Experts of a small language model.
Size: 12 layers, width 192, vocabulary 21637, 47.3M parameters.
Training: a variant of Adam for the experts, 2669 steps.
Below are experts of layer 5 (counted from 0) of a mixture-of-experts language model. Rows are named router (the router's row for the expert), up (a neuron's input weights, with its number), down (a neuron's output weights, with its number) and show model dimensions 0-191. Each number is 128 + 32 x the weight over its row's rms, rounded and kept within 0 to 255. Numbers have three digits each.
Before each expert's rows: "comes after" lists some tokens at least twice as common just before its tokens as in all text; "raises" lists some tokens whose logits its average output raises strongly, later layers aside. This comes from a sample of Wikipedia text that the model never trained on. Tokens count by the router's weight.

# expert 9
comes after: " was", "'", " is", " were", " be", " been"
raises: ",", " |", " in", ".", " ", " ("
router:047113167083106123157178151124198124148162158148158128115177128065138166179142112097103104193138106182110126115091166174148140119135127055138168124143136147143129098119088144186127104164165135088069089120120164126121124182143199102093157104162094159131075194126137195163076076063106142133102145165136097139049073103099152132149116122154112110129129158100102191160083126087154117138139199092150150159144101103144108151174058089130119150125124161143104109128049150102161120182088097103139125098093096185116128154165127112119118120110146116107135117126095121182125141135093151122
up0:128096175094138158109094154095108086103126130129188094143107169088159107089185112144107081123115113129151105065105094142108135148105153135137144140080171154148091193071136122158113085115087139167156151115132095206136164125101128154139172115109062167159155123105123146173122121090103147210150144131149126146160081153106118188142107100129176082159118107182164170177123118160101108130123100179143161157051145152148138144092142118103114104169171089131074084069173166112079124173160130150097167068096070081134112135135171093139113151163097149160165084129127127091122195131073081097
down0:141120096116096120125078128146130134166152176139105134117201130110122080090067162118118132152172124152068056151125188087086120060157117162092178100145147123133180036155156154165157079120090111153118096136135174161161162111103147161091136133113117136164130092100076123119132164146144093062106154176135129083131147173150128197105181094135173166114121094139151169077164210133142095121089099162188131144098163148140136125094179114135115075114084102113098163139118171125104141155125177123119157176148188161132083076163113104171108099130114118140118123129138156108094077169104097073
up1:105157159090115115200181127097101149143092161099108173098131117156134226078169115095122099142112191088141130170117154092144111091095100088061109142194192103131163156070130136108158131208167197171179102141136122126142158107089111118115130100147108114142096094067125125160133118126110077178155166099081163142172148114107093178174092095113072112152107120097143104111118114157141150140149193092124133130167107143092108123171155171135168171121107123169116138036145130193160089094139146079134195081150146144149105145129145158153144087109100156129161160133146114100127113122132090133
down1:135081123096125113123083110153083132165120063147075141161083115116151125107125142135098134122169113206071132153151117149173096093103152036162142122212129072080130158125151156155143098108195134104134162152214107149169108138123086145133130143158128144115151164113097151141163140124101106130163113148101126207148138161126102118139154109146121135133109158137188099165108116155079100104140098128113111155126121140148069153152089076137136155136138126162133166102121102063103154050126160113075190078161078084118083148069097102065141203141128141094120135114091176144143181141124080074
up2:135168154141120129131203117124092101137172176121156119090154089154131133140162134133131154101143113164075145096064130116073150156129199100107095185100131139073167142158138137150171163187122067089160096086144165160146173157098040138126121131135092090168142059138126076087067116115073124141167172154067124162148140162114129160180121175124171099084145073162085113195083176144152121132140094082133119096153161093109108093134129156073099125138112163109167138147170073129089176113089089136137135107133111144160115137122081093128079093145186146152137079095094145136079126109123112137
down2:117181106153126162131102062076097129112136153123154155124115168134089111145103107083129141160153172084111147154104159146134121161091139149100156116138079073140125173178044133162181137155123111120141108174116115129152104182116063146164139138133185179084134129139134152105100146138194157150129171138139110161167119074205119150106135102149146165071133055035058126159101151168217110124135101091177129160083162092143103129152144119109105134138169078129098099091135139170156151092119116074108074156149136106179145130102155125150120116112124087112122137146116112173136076118133060206
up3:120171146116100147085143144156174149101076106083090199129149105138171149152146141158124078083074118125149151160058143132138130148156205119106148172144177105096141130117171175103134154123071155098165095123149101201117173141124112169181207120121072144129109162057104122169074089158121105113103154081148157116131109174102077121140096092050137117182099164103165123151133123144106127111192078119113128121086140152099134103169128136142107087102129098110094122062119166100129052155120132153089135084158143123153107062073115131150141094106140155090148110144145110137160128186174124075
down3:136135123165111151138088125167105152138077162099147113118135127195066103143088149145143152113161156131099115091164113087157108139118153140126138183112103150111188096134166106109086133110134126140107160113157124130108067136093066156117109108145189084087121128113143110120159149106127199144081100115068106120106126064128146133124178082131168142108137113154127139113100146124061111126179104185229133119136135141133144086137191152146113151115112155073082144187126115133052135021135120088135156192172144081128187123125118175074142157128171156177131140122140101123184158051073108098
up4:137133115123156112157109088146099151147109173118107145052146153162135163156127096142112118113136113176118078109124068083133113078093127156136095154151160152058183187143153219152123188111098090108167156081180148155086113129130152157077145202117130106140148116144147178108069157161148056112063146151152115039141141102170140133120109082089141175109159099095095137147087085132149087136124066129125059161102125061089113145156096159144159145120114154196100177172173135102127142095164136148138154130141114145135160132133105145176137067117114145100129144149167209121123131114123124125
down4:138150125057156133133136138100162121133083075112153098120109055070144159122152189156116145177154131057116154192139158155118135156126110158130139134107092125145095107128136161096126137064080194145182177105128165199118162119162090100197104112141073195093100158170153164108106142084148098114096071107123144150148162149109152173110139118183107157147144179102161081133107120106034133150109142098113111085143109130073130145180131138136126151146157144208159135092119116136108146063108109152138147118130083135187159124132155169102125102156152157102076151110106137165104125033142118144

# expert 2
comes after: ".", ",", " ", "-", ":", "/"
raises: "-", "2", "3", "1", ",", " and"
router:147159124120147179113152202163133077161132127173192073128156185122211141158144099103100069151100143111120117078107112146148152095134164143134164182128159134160130118141117153186114113140151152153101138145139168127110135176109197066164137146205122228146123127139111155191146081112122109152132107116078157128112084129124159083182143181112101114181161127162153143174110143118161157157142123112163160138154112148130094140135148187107109137144108176125106126137088151142127116128114081151091175119131122118185179114156203097181093129082122124079144027130122138116133139063121087110
up0:075160107111137165134133121195114119136089123093094206128174093113065113173114142080188112195143155095128112112054140154150183146131123161193165101100144115134180084068116043213093125129132124160140135144157090106135094172134117132113135116147118102126159052134164139104122142093122151129068127158108154105171160098146119133107130146108167154175122138123114141134149088141167103122132141125147147080139103208104165196147140083142093112095125163094164128131137123132151203128098206111159075139113055129116120107159132104138127153122088125085151138183139144156085167073116101089
down0:120144128116131149135120092152110129104116147000156142110073125128026091150132100168149080158143099101125116117106070155111077162133171080124123083075053094131094132156131150101096142147163102136186152114147114120142116108162167142152168109151103180093049140138161109146132102121186094110087072169144087104099156133128144193102120155161162147170163159143095132139097154159156146124117090116121161121107166081161087168095159142136130183148138112099160112152141100128168117146123143164125122141141095104111122174118111172138079158131155053109141147082122091170150146181195161155
up1:134119140111187108093157095167128146152150097083094185152219128088144148089160124143096137093134137140101161128150087135089091146109117126126120084152130173090168079134121121095105106099152143090130086069143089206137120109106138151110149116145096110186100145152124128181119111122156074121098105160134087151161136110086093151116158095137134125106135137098145150104116110176137129194118170131101104123164192131123195154150054181083109220109145166128106109027095084132173154154149110086138141150053104112174173109141098108122136074145182174121135161122128136086119072161143122188
down1:096165139088106091103138099172158128127148089141142164131077154135150077107164108136202116120164127113187109143128145136106094100152160090143095186121152116139182156110141176140043123157133184136166124091157119157136081129173139092097126085082104113101120131132102106097125132155124072086139113126150127101108108153125172055145101170072160160145149118095098147139123061110099114104178152148150145155063073165190154095154137151153126093117208114108119171084158199135159164148120140159151133107102204142158122087083060157176099132103056148092132153111104132103142199121140142089
up2:119111173146185083112094106105132191125143091112107102149169163126072124124143120085090118042081101152176110120078135117156182148078126154082109131131174136105207188147120168130107092125122097070160136103119163132145181131133111152135193157117109135161155097101039132103122117104093056154105178185184131177115161176164122143160152105093127170130144130055161137124099119112105096090138114140130138089064134076114160133125141192120109077091185064069164120105142101136119097080096091164090125139135153111174099131090151133090112127144172166154103131109141136121110138137102147159
down2:199086137124132136145084135100092141157181129122111130161138126114162112147092190134105136105113119137117116115128116165071162157076115145112104110094123122207200127139178148135156074092167118149110133118146136153106075171197123087143109078109170118107134097069168130145112101147164119148095107187112149140174101139176122115127125066128107096159147121058099151113155152122055114152115124171100129144118119117100050130128208138123160175135143090158179239138129115130138151223112117129145136132116115156099152126154185187110093089155144065100130109079103098188116144164128150112
up3:120190121110105182173117149090097061085177072178121192145127126114139207137160169114178115117120186128134123119125153176147129112080132072132187131127167163157114145189126121154061085143089085148115138105133156083124166210110165183133141165160139172113132174065087109130092108138104172124111110132150173119169058152119121125119137132073181125126135112118137136157103072139104084072091128147125161102152164119087110106190128148171155114168156122176127136088095133117144101167098134176099109161083127101169115107127100123148116128112092125154097137086145131085128206095062153117
down3:098102180165114146111128155120173105103102048171110140152128121154150198114133108099126191157112132086059155063127163131197141114145072140084110131061137148082153154170094125104164135096094108125138102148179100141160159178117130136209155132086144105186144172135117084136119166139122062137072135178129131128080145149109153156129092117129147151161096095164166174109125109137141064114130130101126086160088099109064166129112119115162199101064192142113148137173124058120115081142104109109147194141175107108192108121103117123165120099148140125105156117155100069116145138133100151163
up4:148123111134147119092141113175126122144167070077162089166093172138133142150093116109207170150058097196113119156148101180114152125115127103117092075144129066152104113099127166152146105153109158130093130119083126152042137164125146186048109187088142169089125114152137112045115103081130087122088099179142131083173120148148126129132145134093140187110148142097147112121111112120116159118080107046143091185119132124131118051130128115112133117094159140087142099107094115165150140158119125144121109105083155162144091157196097174115153119133118166183150128102133154086023168153136111115
down4:097107190122140169141073141158108144150091146151059098139132145152174117061152110105160134148080143044149061169162147209077181090115129122152104168116097099141132125163117118143123143136112107079126165168145092116130192151128121107156137165136129207109127113153141092106127091133114141154085115140147129160128093137118156144120073072120139130075096161103182107118165151152117073146089171082102116137179147160143106104113140117112109161069179141112121139133107105089142121132138155124145098109131119040176080169114075120074129167162113154195135166105064196114095191157149156104

# expert 7
comes after: "\n", "|", " |", "-", "==", "See"
raises: ",", " |", " and", "-", "1", "."
router:120168161096165161152181127144118103134153176120146103101139213067123122152157043134149124135129128149100054126106119114127146153110132093146110109110188089109107123120068097159077084117082181119108124119081185178140193182086141162133173102156097165170099078105141167119097127124090148163110129126119140147111094131109097137108096139137170110192092169149085137130088087102196108180121143109157147171092112121134133155118113153076116186115100108134099115149111150108191081120089138170152088110133105165157160149133136126169137066118136133107157044110068114110077190064103114131
up0:150103105174131153120097120196089134125106134140151155116174137144171150121143090104164174125100105139188101079177155140151130109074133153154056170154111174080142137069121056111186121090139094100117161102128131129115075151132168100125170051122135104161135132126057143103151121090144095147091172167127047093116221125127164127138148166133110114116134127104152122139144147147109101132186088099142128121128081105181159095089126155012143155090144152123144164151126118168111122092097111145123177151117105085081127123154147145117111115160141089085162160159151145158146054144113091202
down0:148119122080170151106121124125113162157142134147146162089126074097125176111162108135114094073147190057141126084058122137162151089156089109107206085139113146134159115100165127165072111194148139148130098149141137153105096167125118129132107129139100098098105151058113228137098132113126124119103154179133158148167118136184175192139096194120112136148174067092099087127124113148136099169058095082090155170125109130121167145130088069147112114157160141179155177101130116141126132171116116142142133110112083095121154044174152118134093119138093066080099190112117156136155149124142141062
up1:096089121123135135151133137138146121143161204100162146172150123146173147073145066050097009152105135113110104126140185110136200125103124112114146116113152091100137164093155156126094069180126164090111118109139109071097118156127109169141201141135071169086172109111112134153130089160130149141100110103083141165114125107121143145132187124127177127088145121092166102092147111129161163154138091194062188154149162185104111153154088125091093111116100114116105141130119136129130150116155141159103119078072141076159078152155116180166158108134145152117063137094183165160077126120119069089
down1:139135152180170140159112128112048138170172152094160145124101116116121068104102114110098165175071143166156134107131159159101179096159121168143106094152181111057095185105113131149139145105074149076128117111125103131094139128052100151079127142079147109139118110179158149176156138155120115157112149130157145062086163175174119158087111186145125126108144084182197114158208079127136137104143122122124133106140111068138084106045115131145104099172123137154151071125140127092085120178085049123174087160100138162089111134168127102095166073125179148138112102136152159118141158106158117136
up2:145164060158104143122086150117092147137152124203102088127136103121133134086130077094140145105115122129065133145088116067132141098101116149093149104137142142085169169161143143148177156194182068126124123139122119130075163132167142129187162102143081125159101138095121047131090136101141136178096095095177142187108099166128151099100146115154191097088140170129139119153118152058089163139158187111112130153144126177168165158127185165091131177113182109107131094203156105102096116101079085123109121151142088118119167104115092116177072175169181128158110090112095154141113118102120153209
down2:072092132151070114132127131162139135062172121120174136208154103158106159138185168097103134166107121131080153123084140135166128080107120154170148086153095106136086125102093161093106118142134124133118144125158097118121116112105138145132076136087077132180173140126165110161163144103174127196128159135138154106172120088076107182120157103089148121125117128108104096116180188127099089149078141156103153101098079094098084146138103146055153125119065155038183123161141123127061137137176136126062109136124108147103145089201135074085155040150102139134140093184069133125146147148143157133
up3:130083058154123134136080122138142127165171205093052087064074103113185137119115164153148155114131146093128116105183213120142128094139161167149079137137130152169119132167100071101127171104125145120118153125088088169092124107127130127137138137132103090133141151094122088174151170110194123149109151149085158105076108157089163137113151085114134105157165115150100128129146156049144201091156065174141105102154189142134123122134084069106182117134177116090087137108092134141173158070121133133053097174129113142063109145177109118144119147131102107103080110138134148114162075178122133172
down3:105169148150096162138106216094102134138126150149124126142130105156135173068175114165108156114159089094164217141083196114110184063114138124140112154132103143146088177089096130152110074119168115126104100133108103083112102148145123078116127166189143117154057092140175138128120094144132104131083180143079102095124101118141089073077165113123077127097187167127163102125045186170098181131149121065170142111111130137095136113135138136124130129102167156146139131083162145098100120162089135137141193166130119130128171155105153126117110108108154161130068063139136064065149107140134193146
up4:132174180134135170136130131113072102158107086079122088179182173097111174106160130073144092104130168136132116122151144167110099104105132205105125138131092082120061146122093093173087145158093124130071172123103153131124123062109125115197116154082204141115154162057110184141144121186067207152130151126125092142107151151172133135128112145037109176160113116122121140118056086108121112128181147087164139166145101124149098128134081128108141148073134178118140087116159157137116172134103156140097144154068123182129153128140141086163102144135062158151126108172167153123144113081092112155
down4:137133146125141064081134127115101174096105102116130154101173071105125077158057116156161132096127120151174144094077058092117119062172170079154128121101131128103088105117163096139101141127110177142085162123094123145122223134079111164151157168129171156062163089135109130118112153161135165075116116132165178195135176141107118177124141156183146101123126115166152173121158137099073096187134135144168098147135115142162135139075081132150087081094125078110087111113102115070108124201109128113173137126106148115131160156111129109131142097128133074105202102191074102085176112104136112165